Weights of a small mixture-of-experts language model, trained from scratch on English Wikipedia.
Size: 12 layers, vocabulary 8192, 33.4M parameters.
Experts: 192 experts in each of 10 layers, 32 SwiGLU neurons an expert, 8 picks a token, a sigmoid router.
Below are experts of layer 2 (counted from 0) of a mixture-of-experts language model. Rows are named router (the router's row for the expert), down (a neuron's output weights, with its number) and show model dimensions 0-159. Each number is 128 + 24 x the weight over its row's rms, rounded and kept within 0 to 255.
Before each expert's rows: a language model's description of what the expert responds to; "comes before" lists some tokens at least twice as common just after its tokens as in all text. This comes from a sample of Wikipedia text that the model never trained on. Tokens count by the router's weight.

# expert 39
Commas ending a name or phrase in lists and before relative clauses, such as "Tottenham Hotspur, A.C. Milan" and "façade, which".
comes before: " and", " ", " which", " but", " the", " he"
router [ 94 150 118  95 146 144 121 157 154 141 108 104  66 106 146 128 149 141 152 133 136 128 133  95 108 159 166 150  94 115 126  86 156 105 112 119 162 209 121 118 124 141 141 100 131 146 137 121 150 130 130 120 114 143 103 175 105 144 139 122 158 168 144  98 131 118  99 129 142 116 161 120 115  89 158 130 148 118 124 108 120 129 103 100 137 127 134 178 151 119 165 122 111 169 111  89 141 153 136  91 160 126 137 178 166  99 139  83 147 121 134 119 137 116  99 155 106 117 108 154 134 121 150 111 144  91 153 138 137  95 128 139 163 110 154 162 130 190 129 120 136  79 147 166 127 130 133 123  81 119 147 127 112 104 163 150 112  90 131 116]
down0 [175 169 106 174 157 106 136 115 119 145 115 125 153 160 129  93 151 144 105 134 173 171 124 135 108 137 138 119 132 137 121 127  83 179 129 129 164 170 125 137 109 140 135 132 151 130  94 168  92 110 110 155 115 104 143  98 134 108 175 109 144 119 148 113 101 124 117 139 150 127 192 116 133 133 132 117 142 147 183 116 140 111 122 108 108 175  93 151 122 110 128  99 102 148 137 143 113  88 131 129 114 128 128 163  94 127 152 125 142 135  59 118 138 128 102 139 108 136 119 137 127 124 146 116 142 100 168 158  62 106 116 108 127 144 164 145 124 193  97 140 126 148 148 106 128 106 150 108 105 103 118 145  80 112 138 126 103 104 121 100]

# expert 51
The digit 0 inside years (2008, 2014) and music or media words such as album, song, guitar, music and life.
comes before: "0", " |", "1", "2", ";", ")"
router [113 150 156 128 199 130 150 136 136 129  70 100 118 140 135 105 143 126 122 126 128 129  90 108 118 141 171 125 115  99 127 111 167 154 133 104 151 124 113 149 151 148 133 109 122 133 131 137 124 145 107 111 105 133 110 179  90 116 159 158 106 156 164  66 136 144 123 125 124 130 158 132 138  99 118 137 162 132 163 114 103 123 135 120 132 125 150 189 154 103 126 166 119 115  92 115 111 142 138 117 102 158 167 158 142  87 111 109 161 141 157 109  93 144  50 138 123 170 110 144 108  75 148 130 161 139 133 127 126 121 118 107 137 126 149 152  81 151 112 152 125 122 133 144 122 131 132 132 107 120 131 114  97  93 127 138  51 126 150 155]
down0 [166 169 142 108 136 136  77  92 141 139 106 117  85  93 106 120 157 127 103 106 145 135 146 148 117 101 186 127 118 113 139 115 118 178 150 180 134 161 132 126 112 122 143 103 103 141 137  96 108 117 167 147 135 193 179 131 168 125 134 108 128 104 124 143 128 141 125 106 136 127  65 133  96 132 118 130 109 177  83 117 154 115 134 112 101 138 129  95  90 132 168 109 135 157 102 134 103 130 133 119 150 156 112 161 122 118 132  99 112  94 139 111  89 107 161 128 110 152 142 144  99 116 103 118  98 142 153 107 125 123 152 143 115 126 154 104 118 109 112 132 119 144 154  97 125  79 157 109 140 122 162  95 160 164 133 139 120 141  78 106]

# expert 2
Pipe separators between cells in wiki tables, plus semicolons in list records, mostly sports squad stats and rankings, e.g. Apps | Goals.
comes before: " ", "\n", " —", " +", " −", " \""
router [120  96 102 153 126 177 101 137 133 111 118  89 128 126 126  90 119 130 127 160 137 128  97 161 119 135 123 158 108 113  94 117 121 152 130 111 193 136  93 119 112 136 102 107 133 158 103 123 160 120 113 130  81 123 122 158 104 111 164 107 116 164 167  88  94  91 106 127  93 121 169 114 113 104 108 134 146 159 155 118 116 129  80 108 156 127 171 159 139  64 140 114 136 161 135 104 124 120 137 126 103  80 124 155 167 124 152 157 168 117  98 138 112 117 108 149 127 131  69 159 134  94 134 136 156 111 129 147 186  97 121 131 134 129 161 157 115 144 123 136 132 121 121 152 122 134 147 137  86 153 156 107 110 136 133 140  87  94 144 118]
down1 [105 114 162 133 114 109 138 125 123 101 137 123 124 163 148 170 127 143 122 130 137 114 135 115  88 149 114 115 101 115  86 114 112 149  98 135 149 106 140 101 118 124 151 119  81 101 128 105 133 133 169 140 127 148 113 123 115 153 133 139 114 143 161 122 140 131 144 105 126 113 165  87 106 147 177 120 179 171 141 151 127 125 102 126 129 107 125 127 104  70 158 140 148 145 162 126 142  56 124 168 131  90 133 116 104 104 123 126 160  87  83 132 129 107 131  73 142  94  91 105  99 147 111 114 117 126  95 148 147 117 141 123 119 161 125 124 147 151  77 142 143 143 121  97  99 107 140 124 114 146 127  99 139  66 146  94  92  79 103 168]

# expert 59
Commas and closing brackets after names, places and titles in prose and citations, such as Antwerp, 1646 and Finland, the show.
comes before: " and", " ", " which", " but", " he", " who"
router [107 125 142 103 160 113 140 146 138 130  94 136  96 108 136  98 130 161 133 130 122 129 138 100 138 181 157 155  97  90 111 107 162 126 127 136 146 185  92 115 134 136 132 105 125 166 146 127 147 137 166 145 123 124 103 181 111 156 144 111 160 183 161 112 132 115 140 126 133 117 143 142 103 111 157 125 163 130 126  81 138 129 100 102 167 127 143 170 152 118 168 106 124 145  91 104 154 161 139 134 108 139 153 181 157  95 138  86 176 123 121 113 133 119  99 142 108 126 114 137 125 125 139 136 128 119 135 131 129 102 127 155 123 122 181 158 145 168 138 143 145 108 132 162 136 128 129 122  42 132 156 106 101  98 160 133 111  76 129 132]
down0 [110 105 112 112 131 123  98 138 100 120 108 151 115 176 136 161 130 153 123 118 110  79 123 150 116 109 149 111 136 124 168 119 154  88 102 161 127 110 121 105 130  95 138 134  52 126  95 120 128 111 130 130 128 158  90  92 133 120  69  69 124 131 144 124 123 128 138 160 110 120  84  92 158 143 126 173 118 131 133  98 122 125 155 147 126  84 122 105 123  88 103 112 135 136 113  93 143 162 123 130  85 140 101 128  95 118 139 116 114 113 172 144 137 143 151 159 161  96 112  87 126 127 128 119 148  83 134  76 130  86 110 157 100 128 120 167 155 128  90 132  92 137 120 153 128  97 159 164 133 144 107 119 160 121 128 114 138 131  95  93]

# expert 26
Word-final s, es, us, is, as pieces, chiefly plural endings (patterns, nations, scales) and s inside names or words like Crusade, Discovery.
comes before: ",", ".", " and", " of", " in", " ("
router [ 89 131 139  99 156 148 130 149 142 141 113 147 101 120 128 117 120 127 161 104 175 127 104 125 108 165 149 133 126 106 124  98 158 152 128 119 170 145 125  99 121 163 131  87 131 121 127 160 164 144 173 157 113 133 122 175 139 115 124 138 145 144 122 102 141  88 144 126 160 101 159 137 154 144 159 110 157 169 182 104  95 130 167 126 144 122 153 138 144 104 150 123 128 124  99  91 102 155 148 159 117 127 133 123 153  97 130 135 129 180 115 103  98 125  87 142 100 130  52 160 121 117 145 150 131 134 122 117 162 110 123 120 131 102 119 151 130 131 158 166 142  99 103 123 132 145  92 143  90  91 166 108 141  97 161 103 122  74 171 126]
down1 [132 111 132 145  96  87 116 113 117  94 117 154 144 118 115 104  86 120 102 150 148 135 146 169 146 114 108 167 138 112 131 131 112 104 101 120 177 118 150  90 125 157 129 132 138 148 110 174 134  89 161 149 105 119 117 117 114 152  99 117 125 140 109 199 121  96 121 125  71 100 124 166 154  64 108 121  96 127 120 114 144 131 128 136 132 117 165 139 143 117 154 122 166 110 120 115 138 127 162 131  93 103 104 130 141 155 124 131 136 135 184  82 110 122 144 160 147 137  57 167 123 121 125 139 120 127  96 189 117 133 154  97 124 149 127 128 121 105 150 119 144 123 117 118 125  98 132 134 170  99 106 146 151 144 148 150  93 144 180 123]

# expert 63
Digits, percent signs and capital-letter codes in tables and results (seeds like [4], Votes, %), plus able in disabled.
comes before: " |", "–", "0", ":", ";", ")"
router [ 94 124 153 134 152 129  99 151 129 156 128 135 124 118 144  79 134 129 142 110 146 127 118 146  97 154 159 144 112  87 152 127 166 127 113  97 154 119 131 134 134 128 117  66 148 144 136 135 144 156 116 131  78  96 100 145  89 127 164 145 151 143 141  69 143 125 101 128 157 147 167 135 125 116 172 141 120 149 157 130 141 116  74 114 163 126 159 128 158 107 159 110 120 116 101 113  73 157 154 145 108 145 141 173 162 104 159 116 157 149 126 120 119 118  86 161 155 169 104 132 129  96 153 102 145 127 183  98 124 100 109 116 130 141 141 151 106 119 141 151 112 124 124 178 118 131 148 142  69 101 146 133 105 114 129 109  93  94 149 133]
down4 [112  97 109 186 160 124 135 105 133 111  48  97 135 103 154  85 128 173 117 136 104 128 154 135 165 160  94 128 126  75 131 128 149 128 113 149 138  87 126 123 121 161 184 111 137 156 112 125 137 120 127 137 173 135 109 144 118  81 152  81 114 109 105 124 126 105 129  96  98 111 110 120 127 138 101 133 135 116 146 137 152  91 121 144 139 100  99 148 133 166 127 102  98 167 107 142 132 124 137 107 180  85 110 115 153 103 106 104 137 119 133 112  99 137 150 111 121 123 155 114 148 161  98 135 143 110 104  77 168 126 105 124 147 102 106 106 133 137 159  94 122 146 125 119 109 145 156  86 107 121 144 133 124  90 133  95 152 172 129 122]

# expert 20
First digits of numbers (1 in 1975, 2 in 29.0%) and short capitalized name starts such as Le, Be, Go, Ko, B‑ach.
comes before: "0", "9", "8", "5", "7", "4"
router [117 155  95 143 136 157 116 126 157  91 101 182  87 132 129  95 133 127 146 170 130 130 112 133 100 122 196 100 144 116 131 118 154 148 131 108 132 168 159 123 144 145 119 104 144 142 105 157 150 179 129 153 129 146 133 122 114  70 105 104 154 134 140 129 134 106  92 126 105 130 157 114 131 122 161 132 128 158 171 139 109 120  88 123 147 128 140 130 142 122 162 132 119 165 122 118  83 167 152  77 127  93 111 157 160 148 151  94 148 127  99  98 127 109 136 147 145 124  73 133 134 140 119 159 115 139 160 110 100  88 107 123 124 113 133 119 138 126 164 137  92 104  99 173 115 132 146 137  81 100 167 106  88 103 126 135 111  88 152 104]
down0 [151 130 159 103 132 135 108 129 106 161 151 124  98 165 121 132 125 133 138 139 114 131 103 101 132 133 131 107 101 126 126 110 123 102 123 114 121 160 152 129 147 104 169 155  91 146 145  98 129  95 144 134 156 116 153 111 127  96  95 101 110 124 140 114 139 135 118 155 116 168 177 106 139 131 134 104 147 107 132 178 140 148 130 119  75 123 201  93 156 142  98 125 163 158 137 138 134 140 149 107 128 155 118 139 122  77 155 143  87 152 124  79 134 127 102 173 129 156 143 133 130  66 154  90 128 136 113 153 114 112 108 141 120  68 148  78 128 126 154 140  96 112 144 160  79 123 123 127 148 161 147 127 116 111 186 131 152 157 153 145]

# expert 4
Prepositions and adverbial particles after a noun or verb, mostly before an article, such as of, in, out, under, over, along.
comes before: " the", " a", " his", " its", " this", " their"
router [116 135 141 147 144 144 124 144 130 128 109 134 116 114 148 111 104 133 136 142 110 128 138 147  74 169 155 126 164 132 136 124 129 150  92 101 157 147 160  92 165 143 116  75 184 150 119 130 134 158 159 151 131 143 122 129  92  97 119 110 152 130 143 121 105 155 130 128 103 115 127 123 161  86 149 133 114 114 147 150  74 130  92 129 165 125  98 150 144  71 154 130 134 118 117 119  81 165 126 153  79 115  84 162 152 118 122 135 152 153 101 137 112 131 116 150 152 150  67 166  99 126 134 118 126 104 162 133 122 133 126 104 130 158 147 128 130 150 125 123 111  98 116 131 108 132 187 146  81  78 158 127  89  94 153 120  88 107 144 145]
down0 [143 115 138 137  97 145 236  94 116 119 102 120 126 129 118  77 117 142 143  93 161  79 116 146 145  93 138 157 132 136 129 130 122 144 143 115 147 120 115 123 104 201  99 147  95 140 151 141  89 130 162 124 122 116 152 164 179 122 160 156 133 104 143 122 154 115 158 167 130 113 127 112 152 163 149 109 114 124 103 125 135 109 144 118 129 134 112 127  86 153 109 114 128 165 144 118  88 104 120 125 143 128 107 150 129 169 164 139 117 144 108 157 145  95 108 152 128 116 117 138 139 101 133 108 109 107 121 161 149 101 152 130 141 146 148 103  96 134 145 138 127 106 119 118 149 129  70 146 144 157 124 110 115 147 163 115 117 199 118 111]

# expert 44
Line breaks ending table rows, headings and list items, plus education words like degree, graduated, and "of" in Bachelor of Arts.
comes before: "-", "|", "\n", "==", "===", "The"
router [ 87 134 125  92 138 123 127 127 129 108 113 126  83 135 143  88  97 153 151 127 147 127 101 142 105 161 138 115 143 104 105 116 151 155 109 136 125 180 152  96 130 129 146  63 140 156  86 146 149 159 134 135 132 122 105 177 109 123 170 162 141 149 152 111 129 132 110 126 117 129 139 156 104 136 146 128 147 121 166 116  97 119 114 131 160 125 137 124 166 106 124 128  84 188 112 145  98 136 132 124  98 120 144 140 181 109 120 132 169 165 127 100 112 141 131 133 144 127  50 144 156 158 148 139 143 141 108 155 112 110  92  71 116 126 165 140 106 151 166 148 131 133 120 183 137 131 161 114 120 108 151 146 116 119  86 104 110 109 157 140]
down0 [159 123 134 124 106  99 119 146  98 140 125 114 123 125 167 114 144 106 122 130 147 140 134  64 125 142 130 140 124 140 151 119 131 141 107 102 171 112 119 120  67 134 110  83  97 112 135  88 122 117 151 171 110 114 115 105 128 106 138 129 171 151 148 135 102 118 142 122 137 135  85 163 144 182  90 145 143 127 132 138 148 119 131 156 119  52 154 122 147 132 176 120 121 154 118 135  90 122 136 146 100 117 124 123  93 136 101 150 116  56  73 111 111 158 147 122 149  79 146 111 107 127 119 118 132 137 140 111 121 126  81 117 131 133 123  83 141 104 145 147  74 135 111 148 111 156 110 109 157 176 131 142 103 127 136 149 146 102  85 105]

# expert 42
Standalone space tokens after commas, colons, slashes or table pipes, just before a number like a year, score or statistic.
comes before: "1", "2", "3", " |", "4", "5"
router [ 87 159  89 113 150 167 144 153 161 120 115 156 107 113 156 122 110 149 150 168 134 128  99 128  95 134 133 142 117  86 111 108 154 155 104  78 159 174 114 122 130 143 132  90 129 140  81 111 128 135 143 129 135 121 111 159 100 135 137 160 172 139 130  66 115 103  94  99 147 147 163 112 113 144 129 123 148 128 162  98 116 134 100 128 160 127  95 136 111 100 127 144 127 147 114  95 115 171 129 111  95 121 140 171 129 140 129 107 122 141 141 112 120 110  99 150 140 133  79 157 102 122 169  96 118  95 117 127  97 112 108  93 113  76 142 149 133 138 144 152 106 113 149 165 127 143 133 139  92  97 146 150  71 134 123 131 104  76 161 150]
down1 [162 135  98 159 109 125 133 119 140 146 153 160 147 123 161 109 112 139 123 135 136  85 116 149 114 112 129 120 158 133 162 126 162 149 151  87 104 128 115 140 130 143 151 156 149  97 135 156 119  96 110 106  96 109  81 132 140 132 115 118 151 141 110 135 142 136 109 148 138  98 104 106 110 163 127 136 140  91 125 135  69  93 151 136 113 119  95 127 133 148 170  90 151 153 147 117 180 185 120 119 184 102 141 144 115 164 124 111 122 119 126 138 156 123 167 131 127 140 155 103 141 170 124 127 164 185 140 146 124 130  99 148  69 119 130 119 125 156 113 113 125  96 140 134 109 135 137 113 101 126 158  87 127 178 138 176 150 196 151 145]

# expert 14
Function words like the, and, from and pipes in music, film and award texts, plus words like Music, Original, Outstanding, Best.
comes before: " ", " \"", " first", " Best", " Year", " film"
router [124 146 105 121 180 125 145 129 168 148  93 117 123 136 123  85 136 134 130 153 132 128  83 123  98 134 120 147 148 112 104  80 135 146 125  89 143 124 117 107 139 152 109 116 131 133 116 153 108 111  95  80 108 134 143 187 119 124 175 179 118 159 147  82 137 120  92 128 118 114 129 123 145  88 137 133 139 160 157 109  69 125 161  95 135 128 120 143 131  84 132 194 137 147 110 110 119 166 157 118  97 121 147 140 149  97 133 100 145 140 126 113  95  96  73 110 135 146  98 128 139  98 129 115 144 125 130 124 127  97 163 123 159 108 138 154 129 133 141 130 140 124 137 156 100 130 165 125 118  69 149  74  98  97 166 142 100 119 129 115]
down0 [112  90 147 115 158  89  89 129  84 130 160 114 174 105 113 137 124 104 133 137 119 103 136 130 140 181  72 138 103 103 108 121 139 107 128 121 118 110 118 104 137 154 118 126 151 107 138 139 103 147 124 161  84 109 138 148 145 111 150 100 109 131 133 140 163 121 128 163 173 161 173 123  78  86 141  68 127 147 101 119 154 173  97  86 133 138 166 105 115  86 133 132 120 130 132 128 118 110 157 134 111 126 156 116 160 111 164 131 139 126 134 148 181 164 145 145 119 118 118  93 130 126 114  99  86 135 137 127  80 138 127 137 155 126 161 106 145 122 173 171 118 116 150 125 161 138 138 151 134 121 148 142  99 150 175  91 142 126 143 154]

# expert 24
Line-initial hyphens starting list items (- Destinations, - Original language), spaces before numbers in tables, and word-final letters like Maine's e.
comes before: "1", "2", "3", "4", "5", "6"
router [150 167 107 138 142 129 126 139 111 108 110 161 119 102 114 119 117 125 106 152 120 128 107 127 139 125 155 140 163 145 112 138 134 180 141 103 153 148 137 140 151 157  78 106 166 168  93 136 124 115 148 114 111 146  87 150 122  92 146 157 147 172 164 137 143 118 116 128 110 104 173 138 121 107 138 141 124 131 158 119 104 118  92 110 143 127 133 122 129  82 126 151 142 133 102 106  92 144 155 140 101 113 144 133 181 136 136 108 181 143 112 139  99 140 122 186 150 128 101 154 143 126 168 117 156 110 165 114 124 115 108 134 151 130 145 138 104 157 143 136 112 103  97 173 150 134 157 101  71  73 167 112 133  85 171 152  92 112 171 142]
down0 [123 126 135 125 171 111 149 166 117  88 107 133 101 127 148 175 150 131 141 117 168 127 174 136 158 126 196 164 138  59  98 124 112 115 124 156 152 155 134 144 119 157 145 104  99 122 124 138 130 105  92 147 120 121 146 110 132 129 124  88 171  66  92 114 119 101 133 101 140 152 121  78 166 146 111 130 136 160 163 156 131 120 131 127 131 129 151 130 124 106 141 115 153 132 153 169 127 100 103 100 136 147 157 123 150 120 139  86 128 158 158 150  83 130 127 137 126 143 158 147  93 132 129 122 108  80  96 133 102 158 133 118 133 118 108 135 101 137 122 155  86 139 147 123  68  90 136 139 160 116 142 166 109 137 116 113  96 115 112 131]

# expert 30
Line breaks between list items and table rows, plus forms of play (played, playing, plays, games, footballer) in sports and general text.
comes before: "|", "-", "\n", "==", "The", "==="
router [106 137 109 145 131 157 126 136 135  96 100 127  81 121 138 127 119 117 151 113 164 128 144 109 100 162 156 166 144  77 107 128 143 165  97 125 170 164 127 113 131 133 140  91 160 149 123 125 133 127 106 127 151 142  57 157  96  79 158 167 166 183 148 104 117 124 134 129 112 104 141 100 125 121 179 132 142 140 163 126 123 120 128 128 133 130 150 154 149  72 121 169  92 135 130 102 104 151 136 148 105 161 138 141 165  92 116 125 134 128  84 103 128 117 114 135 131 136  71 134 142 116 152 157 141 113 142 140 124 129  99 140 172  90 182 155 132 142 146 154 114 132 114 139  69 127 154 119 106 104 152 142 117 141 142 123 118  96 122 159]
down0 [129 138 140 107 128 118 157 144 136 103 108 128 107 108 124 153 131 160 139 101 107 150 105 141 120 160 107 168 122 132 124 131 128 106 125 111 115 134 120  98  73 152 135 142 140 104 153 110 137 154 118 154 124 124 123  81 123 160 156 172 154 132 115 135 114 123 117 110 101 134 111 134 124 133 150 118 146  94 157 165 152 130 120 113 151  85  86 135 102 106 128 116 122 105 101  94 112 118 117 122  91 137 139 171 130 151 130 142 114 105 109 132 172 125 114  78 112 122 159 130 113 161 165 143 173 118 152 186 137 119 106 103 120 122 126 140 119 121 138 134 180 131 165  84 118 246 108 142 126  81 130 128 113 127 133 186 154 129 118 152]

# expert 46
Digits 8 and 7 inside numbers in stats tables, and object pronouns after verbs or prepositions, such as them, him, it, himself.
comes before: " |", ".", "8", "7", "5", "6"
router [ 79 126  93 138 149 152 125 135 166 101 107 131 160 102  98 108 101 129 155 152 146 130 141  96  96 134 142 112 132 127 120 113 126 146 117 124 139 168 108 139 119 146 114 109 165 122 128 115 141 137 140 116 126 129 120 157  96  81 128 124 133 155 141  89 124 108 151 130 138 105 148 135 129  83 134 163 146 156 138  97 107 113 101 102 133 129 144 137 156  78 131 110 118 139 123 119 108 155 157 128 108 116 101 154 133  82 120 145 141 127 139 133 102 154  48 172 120 118  93 165 138  70 110 120 140 123 135 105 137 135  84 158 151 117 169 143  94 140 135 162 104 116 101 193  97 132 170 130  79  78 181 117 144 142 138 133 105 100 115 122]
down0 [ 99 160 158 126 138 142 145 137 110 115 154 161 134 139 166 109 103 178 153 123 128  99 115 134 130 160 125  98 109 108  69 121 125 139 152 149 133 112 166  67 127 146 110 139 131 157 113 129 144 125 116 109 160 134 136 173 128 143 131 143  93 154 112 133 120 132 121  99 131  93 178 141 157 103 126 138 126  83  74 193 143 104 136 129 132 139 106 113  94 151 152 131 184  87  85 137 166 135 106 175 100 112 122 117 125 124 142 112 114 126 159 166 130 138 122 103 153 141 130 112 129 141 123 129 161 151 106 148 189  99 122 132 120 113 115 148 125  96 127 164 164 123 165 141 148 133 114 115 131 139 125 130 167  65 103 118 129 158 132 149]

# expert 37
Periods in abbreviations like No., U.S., a.k.a., and at sentence ends, plus digits 3–7 ending numbers in tables and scores.
comes before: " |", "–", ".", ")", ";", " The"
router [ 93 108 122 145 164 136 110 165 153 127 122 126 121 118 146  93 181 147 117 132 140 145 130 132 101 137 158 126 105 113 108 117 159 125 136 113 141 118 147 114 128 152 136  82 147 134 116  92 169 163 138  97 121  97  93 130 141  66 169 150 126 136 141  91 111 152  99 127 134 102 161 157  96  72 104 125 164 138 139 104 129 117  94  93 142 130 155 151 142 104 147 100 127 112 114 103 101 166 113 106  95 111 154 153 164 118 128 141 118 129 133 113 130 154  90 162  95 155  64 159 105  91 153 122 138 148 130 107 136 128  96  88 137 138 175 125 122 118 157 120 128  98 111 199 127 126 175 134 104  97 130 111 135 122 132 147 122 103 108 112]
down0 [125 160 115 105 138 136 140 153 137 131 151 135 158 184  96 144 140 129 108 153 126 133 122 162 104 169 121 149  99 152 132 119 122 116 132 151 148 103 104 146 130  88 112  81  55 147 126 136  84 119 104 161 148  94 129 110 117 112 125 128 127 134  78  93 129 118 174 134  94 123 138 145 130  99 108 105 123 140  89 158 146 132 143 152 150  91 118 122 135 150  89  95 151 112 143 123 142 148 159 126 106 112 134 100  81 152 123 137 108 145 127 122 183 149 126 205 125 115 140 130 139 145 122  93 105 170 102 132 133 148 108 114 153 154 125 142  95 108 128 192 119 124 145 126  92  89 147 153 110 184 121 124 120 102 122 162 118 123 130 137]

# expert 31
The prepositions in, to, on, into, also sentence-initial In and On, and === heading marks, e.g. "inducted into", "research on temples".
comes before: " the", " a", " be", " his", " their", " its"
router [ 94 137 135 149 105 166 142 120 135 119 113 119 122 119 114 133 105 131  91 134 115 127  90 126  95 146 159 127 125 107 110 108 143  95 149  90 121 134 147  74 132 133 165  78 162 158  78 135 133 161 122 145 168 126 121 151 119  90 149 114 137 130 144 118  89 133 156 125 135 114 136 122 126 134 185 159 111 130 127  94  91 121 137 133 148 124 136 144 123  92 122 147 118 147 105 108  91 158 148 102 114 126 159 148 132 115 141 124 137 147 147 102 128 137 113 147 124 137  74 158 114  93 114 109 149 116 109 116 147 124 135 119 164 121 179 123 184 154 141 143 125  69  62 146 120 134 142  84 119  85 172 132 140  84 153  72 118 122 161 155]
down0 [130 151 145 151 137 149 110 108 143 106  88 130 120 115 101 127 124 126 117 116 132 115  97 136 162 167 154  90 136 119 112 147  86 153 140 132 128 110 127 118  77  20 114 165 124 142 162 117 140 107 131 108 139 130 144 150 125 114 120 103 145 148 142 114 158 146 149 111 113 110 122 124  95 132 158  73 167 129 113 106 125 142 147 122 177 152 141 100 147 117 116 123 135 107 128 140 114 133 135 142 129 103 117 123  72 121  84 129  85 153 130  97 150 126  71 156 129 133 122 139 133 131 156 128 172 121 162 186  94 192 112 117  77 112 139 134 140 116 136 111 118 144 141  96 142 164 157 167 158 138 107 133 143 147 133 130 136 114 110 112]

# expert 17
Inner or final digits of years, counts and statistics in tables and infoboxes, such as 1933, 814 and 413 ft.
comes before: " |", ".", ",", "–", ")", ";"
router [ 75 123  98 162 126 129 107 141 178 129 141  99 122 126 127 116 150 141 147 138 123 139 167 121  73 160 148 116 119  95 113  79 148 119 170 119 154 133 132 124 183 139 154  85 135 131 116 150 148 148 102  93  86 143 134 139  83  98 167 152 114 145 124 103 152 160 123 129 155 109 172 118 112  62 106 128 188 146 130 138 123 119  97 135 132 124 122  85 148 116 145  88 125 109 104 121  98 165 118 128 117 156 147 126 134 106 121 137 151 126 167 142 136 144 130 140 119 159  87 160 126  91 150 140 145 155 123 130 133 135 116 143 148 140 167 144  85  99 130 129 133  79  99 161 104 114 177 126  94 133 138  96 132 125 126  98 126 118 152 116]
down1 [143 125 104  86  67 129 146 128 146 107 139 128 150 137 154  85 100 141  96 123 136 175 154 159 155 122 109  72 130 141 122 137  79 102 140 136 169  89 120 143 115 124 133 158 166 120 100 120 152 121 149 103  90 116 133 144 118 116 138 154 139 129 158 148 116 116 117 113 122 121 146 121 132 169 148 131 128 142 103 134 134 114 125 143 116 159 115 128 101 134 137 117 153  99 100 144 110 111  79 149  75 122 159 163  99 152 115 152 141 200 121 120 116 119 150 114 128 155 127  87 154  96 121 163 113 136 145 138 123 131 126 182 137 102 145 128 124 157  87 161 113  94 121 121 176 130  92 129  98 112 110 114  91 116 198 146 145 150 140 150]

# expert 18
Colons after infobox and taxobox field names (Founded: 1920, Genus: Spicara), plus semicolons, title colons, and some articles like the.
comes before: " ", " A", " \"", " UTC", " —", " L"
router [105 121 159 157 141 152 121 148 187 137 121 126  96 137 128 102 132 111 120 132 135 128 107 121 115 141 155 141 127  99 113 135 136 121 120  92 180 170 141 116 111 142 125  96 149 170 140 127 108 158 134 137 111 120 112 164  99  89 122 129 167 173 155 126 124 111  88 126 150 113 143 103 105 109 162 147 147 151 172 109  75 140 111 136 134 125 163 117 184  98 163 109 126 136  97 130 114 147 149 137  99  87 154 167 162 144 118 113 168 111 124  97  88 115  91 156 157 129  80 142 120 107 155 118 149  75 117 148 137 114 105 128 171 131 161 129 139 152 165 129 121 127 133 142  87 131 155 120  96  72 138 101 149 135 141 149 110  92 116 134]
down0 [128 173 155 153 128 113 165 137 104 135 148 178 134 118 131 140 137 123 100 150  97 161 118 105 126 117  90 115 123 123 123 138 168  78 122  76 110 126 112 131 139 136 127 122 167 122 161 148 154 136 144 128 124 120 160 115 116 106 120 119 111  74 111 111 156 120 110  68 105 115 127 125 133  67 108 162  99  97 114 101 111 121  91  99 146  73  97 137 113 143  95 113 117 112 109 142 153 111  91 155 178 138 117 133 148 158 122 172 129 156 135 128 108 157 119 152 125 155 145 143 155 135 145 158 138 138 101 117 125 147  91 112 121 137 139 108 104 143 109 133 150  85 105 106 107 214 138 104 123 124 123 143 136 144 180 144 113 139 141 158]

# expert 35
Table cell pipes and digits within scores and decimals, plus word-final suffixes such as -ly, -ness and -sh in Bollywood.
comes before: " ", "\n", " —", "–", "°", ")"
router [101 108 132 132 129 114 108 151 113  79 104 118 151 116 123 105 106 155 137 155 134 128  99 140 125 149 145 142 106 102 113  85 134 104 131 128 161 181 129 104 134 141 118  64 175 146 123 150 148 113 139 126 116 123 135 137  73  84 153 184 133 137 139 103 103 127 137 120 105 105 142 140 160 119 127 163 178 129 156 114 103 120 116  94 120 129 142 163 152  82 120  80 131 150 144  85 124 151 151 137 121 112 134 162 117 150 132 118 125 144 122 153 123 172 103 132 139 167  91 130 140  99 118 103 156 129 150 117 116 116  97 135 195 125 140 158 115 141  89 155 123 127 110 152 121 130 125  73  57 108 158  96 139 105 136 106 112 111 122 142]
down1 [136 139 116 148 121 137 131 169 117 112 146 116 169 103 119 113 135 124 137 118 110 136 130  99 156 144 155 142  89  85 140 153 143  77 121 175 111 158 122 108 133 111 123 110 135 148 187 132 146  75 118 100 132 147 152 111 144 169  78 188 133  89 121 171 147 163 114  80 104 122 137 131 160 151 166 109  79 113 115 115 115 118 109 152 105 117 137 151 125 138 153 117 148 101 125 155 114 111 110 127 113 146 113 111  99 147 117 154 150 126 102 167 118 160 103 155  87 127 107 137 148  97 181 104 113 129 162 160 118 106 140  91 144 131 195 104 101 128 116 120 130 141 162 109  94 140 126 135 142 133 121 117 137 136  78 126 125 158 112 109]